config = dict(
    d_expert=32,
    d_shared_expert=64,
    router_score='softmax',
    balance_loss=0.00355,
    router_bias=True,
    train_tokens=654400000,
)
Below are experts of layer 8 (counted from 0) of a mixture-of-experts language model. Rows are named router (the router's row for the expert), up (a neuron's input weights, with its number) and show model dimensions 0-127. Each number is 200 + 20 x the weight over its row's rms, rounded and kept within 0 to 999.
Before each expert's rows: a language model's description of what the expert responds to. This comes from a sample of Wikipedia text that the model never trained on.

# expert 59
Description: Words starting a heading, line, sentence or table label, such as On, See, In addition, According, Historical population, Below.
router,204,209,176,147,196,197,218,184,190,208,202,195,213,180,205,207,207,207,185,179,199,181,194,179,194,179,213,236,193,197,177,188,192,205,241,184,156,221,218,188,175,201,193,186,187,196,210,211,196,209,202,198,196,196,204,173,201,188,211,233,197,208,193,202,219,208,211,196,213,203,184,183,232,197,183,211,221,247,214,208,203,264,149,187,229,189,201,211,198,154,188,203,171,191,224,216,226,197,217,195,233,196,192,184,147,192,212,183,211,177,180,220,190,211,226,222,219,204,183,241,215,201,212,207,224,230,152,169
up4,207,173,206,208,193,189,169,210,217,193,208,231,192,197,200,222,167,208,183,207,208,166,181,190,191,188,242,197,178,236,218,226,252,199,200,259,200,208,204,217,211,190,178,204,179,206,224,218,208,220,208,210,194,222,212,211,193,217,195,211,227,226,176,191,239,185,227,220,234,233,190,197,203,168,172,187,142,213,208,202,212,190,182,206,214,187,227,216,215,224,192,183,187,198,188,185,214,224,174,191,193,173,244,191,189,217,197,198,182,199,181,203,205,190,171,190,226,197,230,180,219,208,177,228,211,221,162,200

# expert 25
Description: Second pieces of words and names, often after F, G or f: F-eng, jackf-ru-it, f-if-ties, St-ud-dard.
router,212,206,218,211,195,215,206,176,205,194,201,202,197,146,213,205,175,227,191,203,209,208,191,220,218,184,188,222,174,204,203,183,205,191,241,207,187,216,206,198,197,182,213,169,202,169,171,217,201,189,205,199,195,186,204,190,188,199,188,194,227,223,239,206,204,157,242,165,161,194,191,168,182,219,177,181,195,226,194,214,189,197,184,182,210,183,209,154,201,177,217,205,192,207,204,195,177,197,203,230,231,186,118,152,210,188,216,209,197,205,193,233,207,219,219,198,208,211,221,227,206,198,193,196,228,219,163,187
up1,217,201,223,217,231,171,190,192,201,189,173,175,195,217,197,191,188,223,208,213,164,190,192,224,188,180,148,196,162,163,173,168,215,187,258,214,210,241,201,190,191,201,192,187,200,211,228,200,220,193,190,221,206,204,192,182,213,205,166,191,192,211,214,208,209,182,199,185,181,218,148,202,189,157,142,217,204,185,209,228,174,197,197,221,220,181,169,201,176,172,197,202,199,213,182,190,169,211,199,202,165,185,183,197,202,189,205,194,198,177,189,188,193,199,193,175,169,197,203,198,149,231,215,187,189,197,205,193

# expert 8
Description: First digit of numbers, especially the 2 or 1 starting years in lists, tables and running text, such as 2013, 21, 360.
router,241,192,217,205,170,228,205,184,178,197,180,161,186,171,204,235,210,207,174,190,219,201,186,215,235,194,194,210,183,211,206,183,211,195,196,218,197,218,212,213,203,212,195,194,197,192,206,172,190,196,171,181,187,169,205,197,179,201,172,216,201,242,192,205,211,183,200,165,199,189,195,170,197,197,197,188,257,235,205,217,197,193,185,168,183,185,213,206,217,204,209,191,143,191,200,192,204,238,227,193,210,207,191,173,197,184,227,161,193,198,164,215,178,224,183,192,227,195,168,220,188,221,231,202,206,205,203,133
up5,224,203,204,224,216,216,215,223,167,171,201,214,190,212,231,208,218,169,231,196,193,188,231,182,196,200,185,179,179,193,208,169,202,209,168,192,176,213,188,162,203,214,206,156,240,191,186,226,194,210,188,217,215,233,250,199,183,177,215,195,206,239,175,212,220,195,187,185,191,181,175,218,218,227,193,183,235,216,236,199,191,210,204,193,215,175,212,195,178,206,178,211,203,221,188,222,209,201,233,217,197,143,211,200,194,161,213,162,178,217,219,211,188,168,197,204,212,228,185,188,209,175,193,191,204,183,207,173

# expert 1
Description: Adverbs, adverb endings and auxiliary verbs in verb phrases, often after is, to or not: not only, also, surely, been, still.
router,209,246,201,193,192,191,210,168,180,225,204,152,179,200,211,201,192,186,188,176,195,202,205,201,191,165,201,190,181,209,184,178,209,188,233,184,166,191,200,211,144,216,200,195,201,202,195,212,236,200,174,209,192,188,217,199,179,218,208,243,195,198,225,137,203,169,220,199,203,182,185,192,219,209,191,192,207,221,182,193,203,196,182,211,208,190,204,196,207,168,214,186,187,231,195,188,195,239,207,212,214,208,196,177,167,163,218,191,206,167,201,200,165,198,230,230,203,219,190,264,199,199,225,240,212,209,213,189
up0,195,228,185,233,184,197,210,188,180,180,211,190,201,186,192,240,215,162,222,224,219,206,209,211,160,236,213,186,205,223,252,207,199,201,253,225,206,196,218,192,203,185,182,184,194,187,225,189,214,205,212,188,195,204,247,201,202,204,174,219,193,209,194,200,209,202,176,227,208,183,224,204,186,204,208,185,177,189,185,196,162,203,237,194,219,197,220,207,198,234,193,171,152,224,222,200,235,218,208,205,212,180,172,206,193,213,204,183,219,177,223,166,200,219,233,226,187,161,203,201,201,164,205,216,177,234,200,188

# expert 37
Description: First word of a sentence or paragraph, often after a heading or line break: In, On, After, According, However, As.
router,216,209,194,186,206,187,223,194,181,193,179,206,188,215,193,237,202,208,199,206,212,176,186,214,196,197,208,204,173,197,185,191,187,219,204,146,171,229,225,199,192,193,225,133,195,199,199,214,203,202,211,174,209,177,206,190,182,192,210,205,204,217,203,192,214,201,209,191,203,178,149,178,238,201,174,184,215,217,211,193,230,213,156,185,225,205,209,203,240,170,183,200,198,196,206,217,208,215,198,207,223,211,184,204,200,180,213,203,216,195,152,218,181,204,206,211,219,196,173,265,203,201,222,207,196,264,170,170
up0,188,189,196,206,211,194,201,200,203,215,182,225,143,179,233,227,189,189,200,201,185,207,169,191,205,171,211,177,194,197,180,211,184,226,155,191,201,189,247,197,220,246,208,182,173,227,218,201,176,236,196,205,199,189,213,194,168,205,185,212,209,170,184,185,240,183,183,210,200,179,174,210,227,205,170,167,166,203,212,188,219,185,193,189,204,226,161,204,230,198,178,192,192,195,170,219,183,200,189,205,181,183,198,220,216,200,201,213,199,215,197,220,218,210,229,180,192,202,203,217,209,198,194,201,197,268,213,153

# expert 44
Description: First digit of the second number in year or page ranges after a dash, such as 1793–1877, 148–154, 17–19, and years after prepositions.
router,219,212,214,192,180,216,218,172,184,199,198,139,182,185,199,221,207,210,168,199,199,210,201,238,213,196,179,206,190,217,205,182,204,182,199,203,201,197,197,213,205,231,212,191,199,184,206,185,210,195,196,168,190,198,215,185,184,189,163,200,194,209,232,194,225,192,212,144,215,202,201,172,193,175,180,193,231,212,200,213,217,233,195,156,192,174,193,209,212,183,210,178,129,211,209,173,218,237,223,198,208,217,188,183,196,201,200,192,184,184,182,248,196,219,178,195,236,204,168,210,200,215,224,195,214,213,179,146
up5,260,223,194,193,164,243,155,187,218,191,207,212,185,174,190,176,189,187,228,187,196,204,189,192,164,204,194,206,182,209,194,221,175,185,147,238,198,188,190,165,188,186,200,201,191,197,178,224,190,218,233,210,205,224,206,205,201,197,173,213,213,156,203,189,208,231,218,210,198,184,198,211,169,175,205,195,208,216,220,220,174,200,208,192,207,191,195,216,219,165,192,224,209,207,198,209,210,166,217,210,179,197,159,204,250,208,173,212,181,185,213,211,209,182,174,219,194,235,216,188,201,190,210,187,190,189,193,247

# expert 13
Description: Short consonant-heavy pieces inside surnames and proper names, as in Lu-x-on, H-op-kins, Sch-op-enhauer, Jo-c-key, Sox.
router,210,193,221,192,187,224,214,210,198,215,160,195,223,192,216,201,199,204,179,187,188,165,160,190,204,182,173,205,192,199,213,159,170,195,215,213,200,223,235,212,189,234,176,221,210,194,155,178,189,209,216,172,171,181,211,184,180,201,181,200,195,197,191,187,213,224,212,198,200,179,204,170,199,149,192,173,223,199,184,240,206,215,191,189,229,209,218,168,203,206,212,183,185,181,169,161,199,203,218,216,200,248,172,194,180,201,214,189,207,139,192,220,208,182,187,200,231,202,190,201,188,209,212,190,188,241,233,195
up1,188,183,208,198,242,238,193,177,177,217,203,200,204,195,228,177,215,178,193,171,193,199,194,194,237,179,229,226,186,188,232,205,168,225,224,203,184,200,240,173,199,169,163,216,206,180,210,168,215,213,174,211,189,177,211,208,185,178,188,197,206,180,211,193,185,206,185,183,217,184,220,204,199,210,214,188,211,158,201,171,201,189,227,185,215,224,172,163,193,185,220,192,181,183,174,199,190,191,249,189,187,235,164,197,234,195,232,148,181,190,206,182,215,202,187,221,170,188,205,190,186,201,208,201,197,229,217,188

# expert 46
Description: Standalone space tokens after words like in, the, des, de, usually before a year or number, such as in 1672.
router,212,210,198,163,171,208,205,175,182,202,189,183,203,193,199,230,193,189,174,195,206,208,186,217,254,162,167,227,195,237,200,185,203,198,215,182,212,194,202,232,170,209,201,182,203,180,185,155,203,200,194,195,179,175,218,202,163,211,166,206,202,206,217,188,236,188,191,188,195,179,200,202,232,170,144,200,194,187,189,209,197,235,203,178,205,180,190,193,206,207,198,196,145,201,194,182,207,201,229,248,226,232,194,160,192,195,194,190,207,195,167,198,189,199,199,190,196,197,197,219,201,213,256,222,205,205,172,188
up1,200,216,246,199,245,200,235,198,195,214,222,207,194,181,201,156,205,196,172,194,195,172,191,236,214,196,212,211,217,191,206,175,187,229,241,205,194,199,205,182,179,218,190,186,184,205,196,165,199,175,225,212,208,186,225,202,208,193,196,185,175,227,200,197,208,188,205,211,213,188,190,206,203,194,239,152,212,199,171,206,219,203,247,183,188,221,205,216,165,229,214,196,143,193,216,205,219,210,214,243,173,193,180,216,179,191,212,167,195,203,191,201,218,237,226,208,212,219,196,178,199,209,203,154,229,180,215,212

# expert 18
Description: Bare space tokens, mostly after table pipes or list dashes and before numbers such as rank, vote counts or years.
router,221,218,189,172,170,198,178,179,195,185,190,189,189,190,214,230,190,196,181,176,220,200,167,206,221,184,208,220,168,211,184,188,196,194,240,155,212,203,205,206,158,215,175,196,207,200,205,168,206,206,210,175,196,185,201,192,200,190,192,198,198,220,203,208,250,207,197,163,181,192,198,190,220,190,190,193,201,209,217,203,206,225,198,168,206,198,186,185,209,178,203,186,143,206,201,211,203,209,249,213,231,209,189,135,195,193,203,201,239,188,143,215,206,206,206,209,223,194,207,230,199,199,213,254,194,214,182,170
up1,184,224,195,171,192,213,177,203,173,222,208,215,232,191,210,187,197,227,210,215,198,178,181,221,217,222,231,208,208,183,187,221,207,199,170,249,218,205,220,187,179,224,209,174,222,193,215,216,175,179,226,187,168,193,173,165,193,191,192,196,187,206,228,214,203,195,214,191,216,222,178,177,198,158,203,204,208,207,228,213,211,204,216,210,213,202,151,222,196,207,196,173,229,172,209,196,197,194,205,217,208,193,202,199,200,252,221,197,213,250,189,196,205,234,236,172,241,169,229,204,227,179,174,212,185,214,226,190

# expert 34
Description: Common singular nouns right after a/the/his, often heading an of-phrase, such as deal, lead, role, rating, combination.
router,200,239,205,202,190,209,222,179,177,229,197,187,212,220,246,213,162,209,192,189,194,210,217,170,207,154,182,204,171,217,194,165,195,166,260,192,200,209,203,244,203,213,178,215,207,195,197,205,204,206,224,191,190,171,196,179,195,189,203,204,208,204,242,167,213,210,207,191,193,179,171,166,194,206,195,200,210,233,217,220,212,200,178,188,217,203,152,194,203,194,211,196,191,250,205,213,210,192,196,188,212,189,198,185,157,205,225,149,209,205,197,214,195,246,204,201,201,217,184,201,239,212,212,229,195,207,201,186
up4,190,221,215,197,174,238,263,179,185,192,200,227,194,203,188,184,205,189,201,188,201,233,187,162,210,192,197,192,180,220,211,206,184,211,183,235,200,189,224,212,178,225,236,181,172,199,193,180,236,178,150,231,211,201,171,188,190,207,199,192,184,185,189,171,219,219,196,208,205,187,195,167,205,228,177,190,185,205,183,178,237,200,167,213,196,201,200,193,171,212,187,174,210,205,222,217,181,201,179,207,229,217,199,179,230,224,224,211,196,186,186,162,167,209,242,193,202,194,210,221,182,189,228,232,184,208,194,233

# expert 15
Description: First piece of a word split into pieces, often a capital or short prefix after the or a comma, such as Al(zheimer), un(altered), Di(fferential).
router,217,218,202,187,192,195,211,161,195,206,192,178,222,200,212,236,160,175,192,191,229,195,203,204,220,175,176,192,190,225,180,183,191,167,214,168,210,193,202,210,208,201,192,191,190,203,195,195,205,228,222,191,188,171,211,203,205,191,194,191,211,192,213,184,195,198,189,194,208,158,174,201,212,190,166,214,215,235,186,189,191,187,178,206,197,192,171,189,239,200,190,201,200,209,194,191,203,208,207,234,207,237,185,191,183,145,241,200,238,188,166,203,164,221,202,197,220,196,189,263,226,246,206,248,222,220,170,198
up1,202,208,207,178,190,166,201,189,224,194,216,180,154,216,208,194,164,185,206,185,195,206,191,196,233,188,185,205,217,208,202,164,221,188,201,213,234,198,191,207,209,214,211,184,138,182,232,207,189,221,171,187,219,191,209,220,202,181,162,191,230,189,217,194,184,203,199,209,182,196,165,190,218,153,195,181,176,212,209,180,183,213,198,239,188,205,192,232,231,192,180,201,175,189,226,229,193,191,205,212,226,207,219,163,214,173,238,177,206,168,210,188,176,184,226,201,202,183,187,204,245,170,192,203,182,167,206,182

# expert 60
Description: Subject pronouns and relatives starting a clause after a period, comma or connective: it, he, which, that, there, who.
router,215,230,186,209,201,210,235,201,205,225,193,175,206,193,225,203,171,211,188,187,228,189,200,243,193,184,212,220,204,209,203,203,196,213,256,180,169,219,222,200,204,241,201,202,208,194,189,197,194,186,175,145,192,177,201,171,197,194,193,221,215,190,213,177,206,195,226,186,211,155,197,194,245,200,188,176,206,235,236,201,233,190,155,178,237,188,202,208,236,190,210,188,200,224,184,176,203,198,226,198,213,186,183,204,198,199,193,161,216,189,185,207,171,206,234,229,222,208,202,250,195,196,196,206,211,220,199,207
up1,177,197,178,180,158,187,194,203,214,229,185,190,175,218,199,175,234,195,207,193,197,218,210,220,190,212,214,200,237,191,195,230,189,165,197,200,191,233,236,212,162,231,180,208,190,183,202,178,183,200,204,202,186,230,197,227,178,235,197,219,219,164,178,219,213,193,170,214,196,183,200,212,186,181,222,208,198,228,231,194,199,198,270,172,202,206,193,213,211,174,180,185,233,220,158,200,205,207,202,195,152,203,162,164,205,204,184,208,209,186,205,200,195,190,186,190,170,198,228,211,203,197,196,233,199,179,179,217

# expert 29
Description: Prepositions, articles and possessive s inside titles and names of works or outlets, as in Man in the Ceiling, Green of TrekNation.
router,225,235,209,203,188,228,210,202,154,185,200,196,210,210,200,209,195,201,183,181,203,187,198,252,203,157,189,241,196,198,170,200,185,184,201,170,190,193,212,215,195,196,195,219,173,190,183,150,179,193,199,172,187,192,193,203,209,197,202,238,205,233,215,190,219,179,238,191,205,170,204,189,212,152,193,185,233,206,207,234,216,200,185,204,213,159,222,211,216,152,194,213,199,240,223,176,195,195,232,214,230,205,196,202,188,187,197,199,241,185,181,202,179,202,192,208,220,209,164,232,197,212,203,217,229,223,204,204
up1,223,187,251,210,160,238,201,211,175,186,244,204,189,235,217,218,184,169,202,181,193,175,221,198,197,189,204,229,206,206,195,196,234,212,205,219,193,196,171,199,174,227,191,225,184,183,194,188,202,176,177,212,222,209,171,186,201,206,226,229,210,213,191,180,205,182,214,202,185,181,198,199,183,174,223,190,211,192,218,198,177,204,219,215,205,198,205,226,208,185,200,230,223,234,204,193,196,162,218,214,196,189,193,170,172,220,208,125,216,218,182,219,227,193,204,186,179,236,206,228,197,200,242,203,205,217,220,219

# expert 19
Description: Instruments, roles and activity nouns in personnel lists and sports text, like vocals, guitar, bass, recording, football, Doubles.
router,202,245,178,148,183,198,190,214,174,223,203,175,212,188,237,209,199,206,191,202,202,211,190,211,190,171,196,200,191,199,201,160,196,166,241,141,206,214,212,204,191,224,189,180,180,202,179,183,235,196,205,181,204,175,201,180,198,222,186,197,203,253,203,204,200,212,196,173,193,189,213,172,181,185,206,205,223,177,225,240,201,180,198,202,200,213,208,179,219,213,212,185,194,218,183,228,190,209,217,208,195,205,192,170,180,188,219,190,241,201,196,228,187,251,162,192,220,205,212,207,215,213,222,231,178,212,226,168
up2,180,203,174,202,184,230,159,189,205,177,162,216,184,192,220,201,186,188,199,202,206,178,191,164,141,179,218,209,212,182,198,176,212,179,197,211,184,208,225,213,189,239,154,191,178,211,168,223,186,212,174,223,228,173,210,222,195,181,199,216,192,194,165,195,185,185,208,206,209,217,133,207,187,194,207,195,184,196,202,189,183,219,203,221,181,207,202,176,204,202,216,229,219,204,233,213,225,201,217,175,236,207,204,214,194,240,218,183,187,160,215,203,206,203,193,218,222,174,177,207,207,227,211,231,176,198,210,193

# expert 35
Description: Articles, possessive pronouns and possessive 's opening a noun phrase in running prose, such as the, a, his, its, their, country's.
router,210,255,200,204,198,203,204,207,159,223,146,186,208,209,214,201,155,199,189,193,227,186,178,225,200,174,184,199,175,206,187,206,177,196,208,165,184,190,194,211,181,197,202,193,192,190,197,190,206,194,188,144,198,186,213,186,191,191,210,212,217,197,209,183,233,181,219,173,185,197,203,211,224,179,199,200,232,225,202,200,212,200,187,185,230,185,179,190,264,179,188,181,198,237,186,193,198,195,217,214,220,202,186,197,203,191,216,200,252,204,147,211,174,214,181,243,201,217,169,201,208,190,223,203,231,199,225,197
up1,153,156,236,199,187,198,176,197,139,251,173,188,221,213,205,175,233,192,206,218,184,211,202,162,200,213,222,156,203,216,181,189,164,229,200,209,192,217,227,212,208,202,191,200,192,196,170,233,198,191,233,201,198,196,222,187,222,201,218,198,183,160,179,182,204,208,203,206,215,177,207,207,248,186,202,186,189,206,218,190,237,194,190,218,200,216,191,194,213,200,185,219,196,176,165,210,193,204,171,192,174,210,186,189,165,207,166,181,196,195,217,217,225,167,203,214,183,214,196,202,196,205,230,174,195,201,198,207

# expert 28
Description: Colons after infobox field names or "include", the first pipe in a table row, and words like including, such as, Total.
router,213,214,203,206,202,194,213,208,159,213,200,200,220,197,188,222,210,220,210,203,204,199,162,200,202,155,210,225,197,241,182,175,198,194,199,184,171,211,230,220,194,205,150,157,181,192,220,169,209,211,210,197,209,190,191,179,192,257,195,212,211,221,186,187,213,171,182,175,233,190,191,181,226,201,189,202,210,216,228,193,222,217,196,201,217,200,176,166,212,187,168,174,194,190,204,227,207,207,216,216,207,258,194,170,203,197,206,188,223,209,184,238,172,213,195,211,235,213,204,232,233,218,218,212,225,209,206,170
up1,184,189,217,193,210,205,163,209,202,202,190,208,174,214,200,211,190,215,160,180,197,218,206,229,219,203,201,202,196,223,224,186,209,207,211,181,171,205,180,192,234,208,177,187,196,185,187,178,204,184,151,194,200,213,181,212,182,234,187,197,162,184,201,204,194,213,212,188,166,209,170,173,204,222,221,243,235,156,198,208,209,146,190,171,189,200,185,192,217,215,244,193,243,204,204,194,204,241,243,192,194,224,226,209,200,221,191,212,189,212,184,180,197,197,167,184,172,209,215,189,226,229,221,191,221,205,191,167

# expert 43
Description: Syllables inside Asian, African and Eastern European names and places, as in X-ho-sa, Z-ho-u, X-i-angxi, M-la-kar.
router,211,199,212,201,193,205,204,182,206,201,132,183,210,196,219,232,170,248,147,176,235,175,182,171,191,202,213,184,209,204,177,225,193,189,206,201,211,206,203,212,204,204,202,198,172,201,163,183,207,217,209,182,151,195,203,182,178,202,199,231,229,187,230,211,224,200,228,199,188,213,198,178,238,189,164,182,182,219,200,223,239,191,180,187,209,191,173,158,227,189,202,206,195,197,201,208,199,199,205,210,206,229,156,194,194,198,213,201,203,169,201,222,220,201,199,202,232,214,162,219,221,221,202,196,177,218,173,201
up2,190,184,205,213,209,187,191,197,183,228,190,198,180,187,211,185,178,226,226,247,213,199,198,181,189,175,169,200,213,203,197,181,211,220,198,195,211,193,197,201,197,182,162,186,213,206,177,212,198,186,249,186,184,180,203,155,194,212,181,200,261,191,219,238,190,172,194,208,178,235,156,187,191,215,190,158,222,235,188,191,227,205,157,163,194,194,172,200,231,198,194,228,196,170,209,212,181,209,170,192,220,177,200,229,200,203,196,207,234,205,205,230,201,200,169,207,192,194,175,159,198,211,186,196,200,204,221,197

# expert 16
Description: Middle syllable fragments inside longer words and names, often Romance or after de/con/De, such as reser-vo-ir, Prede-ces-sor, Ver-di.
router,196,210,205,190,188,238,226,182,200,211,169,177,219,154,207,211,182,186,213,205,203,195,206,188,201,191,164,219,200,198,208,170,203,154,199,176,183,186,182,209,183,225,212,197,166,199,171,161,198,198,199,195,180,210,215,221,175,211,184,187,223,201,253,199,213,193,218,171,160,179,187,183,215,163,169,165,221,195,200,244,166,225,167,179,221,175,197,200,178,211,216,196,169,197,211,188,194,241,218,222,246,205,187,175,202,208,183,190,183,204,190,209,192,209,241,205,206,202,177,199,220,179,211,200,207,204,195,186
up1,209,197,187,200,199,193,209,176,186,200,216,173,185,168,227,189,207,174,226,233,204,226,203,167,206,196,218,219,185,209,197,201,186,181,220,191,162,196,190,261,204,222,190,162,178,201,170,219,181,172,206,183,168,207,195,204,200,187,234,207,182,172,209,220,221,151,234,177,205,172,223,242,198,210,179,189,194,199,228,164,191,199,206,172,226,193,192,209,219,169,211,242,186,211,228,177,168,194,191,207,236,192,201,202,202,208,192,173,168,207,187,205,191,215,188,182,201,226,184,167,203,197,189,168,184,209,204,202

# expert 23
Description: Short letter pieces right after a word's first letter or syllable, like C-ul-ture, c-au-cus, can-al, pur-poses.
router,209,212,219,179,188,229,185,175,221,211,167,184,189,235,193,233,189,252,212,179,201,173,201,205,236,200,217,203,221,212,184,162,201,213,228,194,193,230,208,211,198,194,187,192,184,208,202,209,220,208,172,174,194,180,224,196,193,175,182,204,214,228,242,198,208,227,219,182,192,182,172,207,230,157,152,195,183,215,199,214,191,202,169,172,221,191,175,134,196,208,217,190,193,194,167,220,206,205,185,212,223,199,164,194,177,198,214,200,212,154,180,204,203,202,207,198,239,204,190,203,197,216,214,198,204,213,185,198
up5,206,208,216,216,206,206,215,179,243,188,177,206,204,185,184,215,229,192,198,177,198,155,212,193,222,242,175,193,170,220,202,217,202,178,210,184,194,216,181,227,198,204,207,166,181,168,187,195,209,219,161,164,174,196,197,181,189,177,199,169,210,210,211,229,193,185,229,209,159,180,172,200,196,179,205,212,206,228,196,203,208,225,204,168,208,217,219,191,180,241,228,212,202,213,217,174,215,201,185,196,207,216,178,200,224,221,267,213,204,198,208,214,226,220,210,214,215,229,181,176,186,214,240,212,184,180,183,218

# expert 10
Description: Digits after the first digit of a number, especially arc-seconds in coordinates like 37°18′32″, and decimals in vote percentages.
router,228,222,203,195,167,203,176,179,198,208,175,180,185,185,222,218,167,207,170,205,216,184,187,233,231,200,203,213,176,199,193,193,215,188,214,194,203,207,233,188,201,217,202,194,179,205,219,185,214,208,190,188,193,153,201,197,178,238,202,205,212,250,201,199,193,175,196,192,202,193,183,146,217,216,191,182,231,217,233,225,198,186,193,174,204,200,193,194,240,200,230,156,169,202,208,207,201,216,216,202,211,262,189,183,182,190,265,190,210,187,164,226,187,204,194,199,211,194,174,226,202,200,204,205,195,202,200,170
up1,186,195,192,241,191,183,154,147,210,172,212,194,196,211,223,216,183,203,189,216,193,180,229,202,200,217,185,212,177,205,160,168,197,220,199,213,185,214,173,201,221,206,193,191,161,180,212,225,210,214,225,189,185,193,231,176,208,215,203,223,183,213,203,186,194,169,218,173,189,212,185,204,206,249,175,166,226,193,215,231,189,223,240,187,222,224,218,184,225,227,219,208,206,191,217,172,215,192,189,164,222,197,176,172,175,200,195,203,234,182,224,223,202,182,167,207,209,201,209,168,180,186,185,193,209,200,174,199

# expert 24
Description: Colons in titles and labels (Star Trek: Nemesis, Total:), plus short foreign words and initials such as del, la, v, A.
router,235,223,222,198,193,207,177,191,191,204,199,196,176,210,184,205,181,199,207,204,221,206,172,248,234,162,160,215,165,232,178,182,192,184,201,174,192,202,226,220,201,206,182,218,190,189,203,157,183,224,194,204,193,198,209,214,198,199,197,205,213,223,213,209,199,176,194,188,211,151,173,208,217,170,185,190,198,221,205,217,202,208,189,203,184,198,173,212,237,179,171,172,192,203,192,198,203,207,235,235,225,217,184,199,220,182,194,184,242,173,175,197,149,226,184,212,218,205,193,200,230,189,210,249,212,236,195,184
up0,197,205,174,235,208,223,176,196,190,219,180,192,185,175,175,212,193,230,179,195,186,215,217,215,255,218,213,233,196,167,194,193,229,170,200,186,214,197,173,212,196,226,209,199,245,215,262,213,186,175,177,213,173,247,179,208,180,218,189,204,226,185,208,189,220,186,226,211,202,186,202,206,224,177,225,193,185,190,218,203,214,206,217,201,183,196,220,172,186,213,217,219,217,194,233,166,192,212,200,186,197,211,169,159,193,199,190,231,213,193,199,156,209,195,188,190,194,245,203,183,217,200,191,212,198,168,205,196

# expert 50
Description: Past tense and passive participles after was or were, such as used, released, held, plus infobox labels like Founded and Established.
router,194,255,189,192,203,214,206,206,150,207,203,160,187,197,203,194,208,212,198,185,214,221,219,188,197,154,173,200,134,209,169,174,182,193,198,191,166,234,205,206,185,219,185,172,199,206,193,203,220,234,201,210,198,191,206,187,203,182,191,245,224,222,184,189,216,161,228,203,208,197,192,179,212,214,190,185,215,234,218,204,208,217,172,195,198,164,214,191,196,152,203,191,175,191,196,221,221,229,228,197,231,199,194,183,179,159,229,176,232,194,193,217,214,218,193,227,196,210,204,199,200,207,216,199,198,215,190,188
up4,205,187,210,202,205,199,172,174,212,182,183,205,166,180,209,215,208,207,209,199,209,197,196,200,228,222,228,160,189,248,180,223,201,211,195,211,188,177,225,157,177,182,197,207,174,165,211,206,193,195,196,219,214,245,198,172,204,213,176,177,214,232,194,195,206,191,225,165,209,232,173,211,204,232,154,217,195,203,203,176,235,184,170,160,197,213,221,189,179,213,206,195,236,201,176,187,206,189,207,210,210,195,222,201,187,206,172,225,197,197,196,210,226,227,156,205,213,204,243,211,224,181,211,199,226,175,213,169

# expert 52
Description: Opening parentheses after a foreign word or name for glosses, conversions or dates, such as kaskawilla (pronunciation), 4 ft (55 in).
router,251,205,208,199,190,206,179,200,165,196,201,191,195,207,201,194,180,187,197,209,196,201,174,210,245,168,195,215,174,225,202,175,211,196,208,154,196,189,218,214,200,247,205,183,186,171,192,152,211,245,222,186,174,201,230,187,200,235,195,193,212,219,199,182,194,214,191,214,196,136,172,200,230,191,199,192,201,200,198,205,195,190,199,177,194,164,208,199,245,190,217,188,177,182,199,220,195,195,198,239,223,228,187,202,215,204,208,187,200,171,165,207,166,222,186,222,190,212,202,221,213,192,201,216,222,216,160,178
up1,209,204,204,215,205,207,167,201,230,210,209,199,167,172,245,192,210,166,169,216,195,201,210,205,215,179,195,200,188,184,236,183,222,196,187,204,228,206,205,174,203,214,171,204,190,217,202,181,206,198,207,190,245,209,243,180,193,226,207,216,181,232,205,194,223,196,174,211,196,219,171,229,195,235,226,199,215,206,186,229,212,221,175,186,180,236,195,217,194,227,204,179,223,196,194,272,236,206,193,213,213,219,225,196,230,194,238,211,199,202,215,187,216,220,211,177,176,221,233,193,227,201,199,212,189,218,182,178

# expert 62
Description: Plural suffix s or es on nouns and plural nouns, such as historian-s, daughter-s, people, members, children.
router,205,253,206,175,203,223,190,180,195,236,214,187,207,180,244,221,188,199,205,203,203,215,204,181,211,196,171,203,162,240,208,184,188,174,239,202,159,241,220,195,169,247,198,176,187,168,192,169,222,224,202,174,190,195,189,186,198,218,213,192,204,206,243,162,203,186,216,186,217,179,191,161,199,180,190,213,207,223,223,209,199,183,175,196,208,208,208,208,197,206,204,205,195,221,194,205,239,196,233,212,200,200,178,193,165,197,227,180,222,172,195,202,158,231,183,223,208,223,193,195,201,194,196,194,211,217,218,196
up1,220,214,243,185,173,225,181,234,213,224,200,200,203,216,210,209,174,171,171,191,205,204,207,188,176,233,226,213,208,224,226,259,222,207,214,184,183,214,214,219,209,182,170,183,208,259,192,223,185,186,184,183,196,183,189,221,176,175,198,182,202,200,195,244,224,195,203,182,179,170,183,191,167,181,173,180,200,208,183,223,196,216,180,219,165,231,223,201,176,219,187,212,202,211,191,199,190,216,189,179,204,197,211,214,218,202,195,176,165,229,159,205,205,193,202,197,221,186,209,181,202,191,211,210,211,168,239,206

# expert 58
Description: Pipe separators between table cells in election results, rosters and award tables, plus semicolons separating listed values.
router,249,207,191,175,163,264,184,211,156,200,199,189,218,205,200,207,172,203,190,202,204,200,186,234,206,176,189,221,169,215,206,204,189,190,205,201,196,210,199,208,179,238,209,184,187,203,200,174,202,255,207,207,197,189,200,195,197,205,197,200,214,231,201,199,211,168,202,180,213,182,194,184,232,207,186,201,223,199,191,214,200,196,194,206,194,175,178,188,252,205,191,172,182,207,209,209,226,201,211,222,199,187,176,122,205,193,197,185,243,197,196,247,185,210,186,232,197,223,196,223,201,202,211,231,220,221,198,187
up1,229,203,156,228,198,179,210,254,225,182,198,195,174,195,241,193,210,166,186,153,226,207,209,181,186,205,196,178,202,155,189,223,203,216,211,205,174,198,197,220,216,204,231,201,215,197,188,189,190,207,208,198,201,218,204,152,184,187,190,191,177,228,167,174,182,215,204,193,219,212,185,171,189,187,202,223,229,186,162,189,186,205,198,191,180,225,232,203,170,194,204,210,140,202,188,208,220,203,180,193,192,168,216,219,203,219,217,199,226,200,199,168,191,217,211,195,180,243,206,187,193,188,237,188,186,195,192,213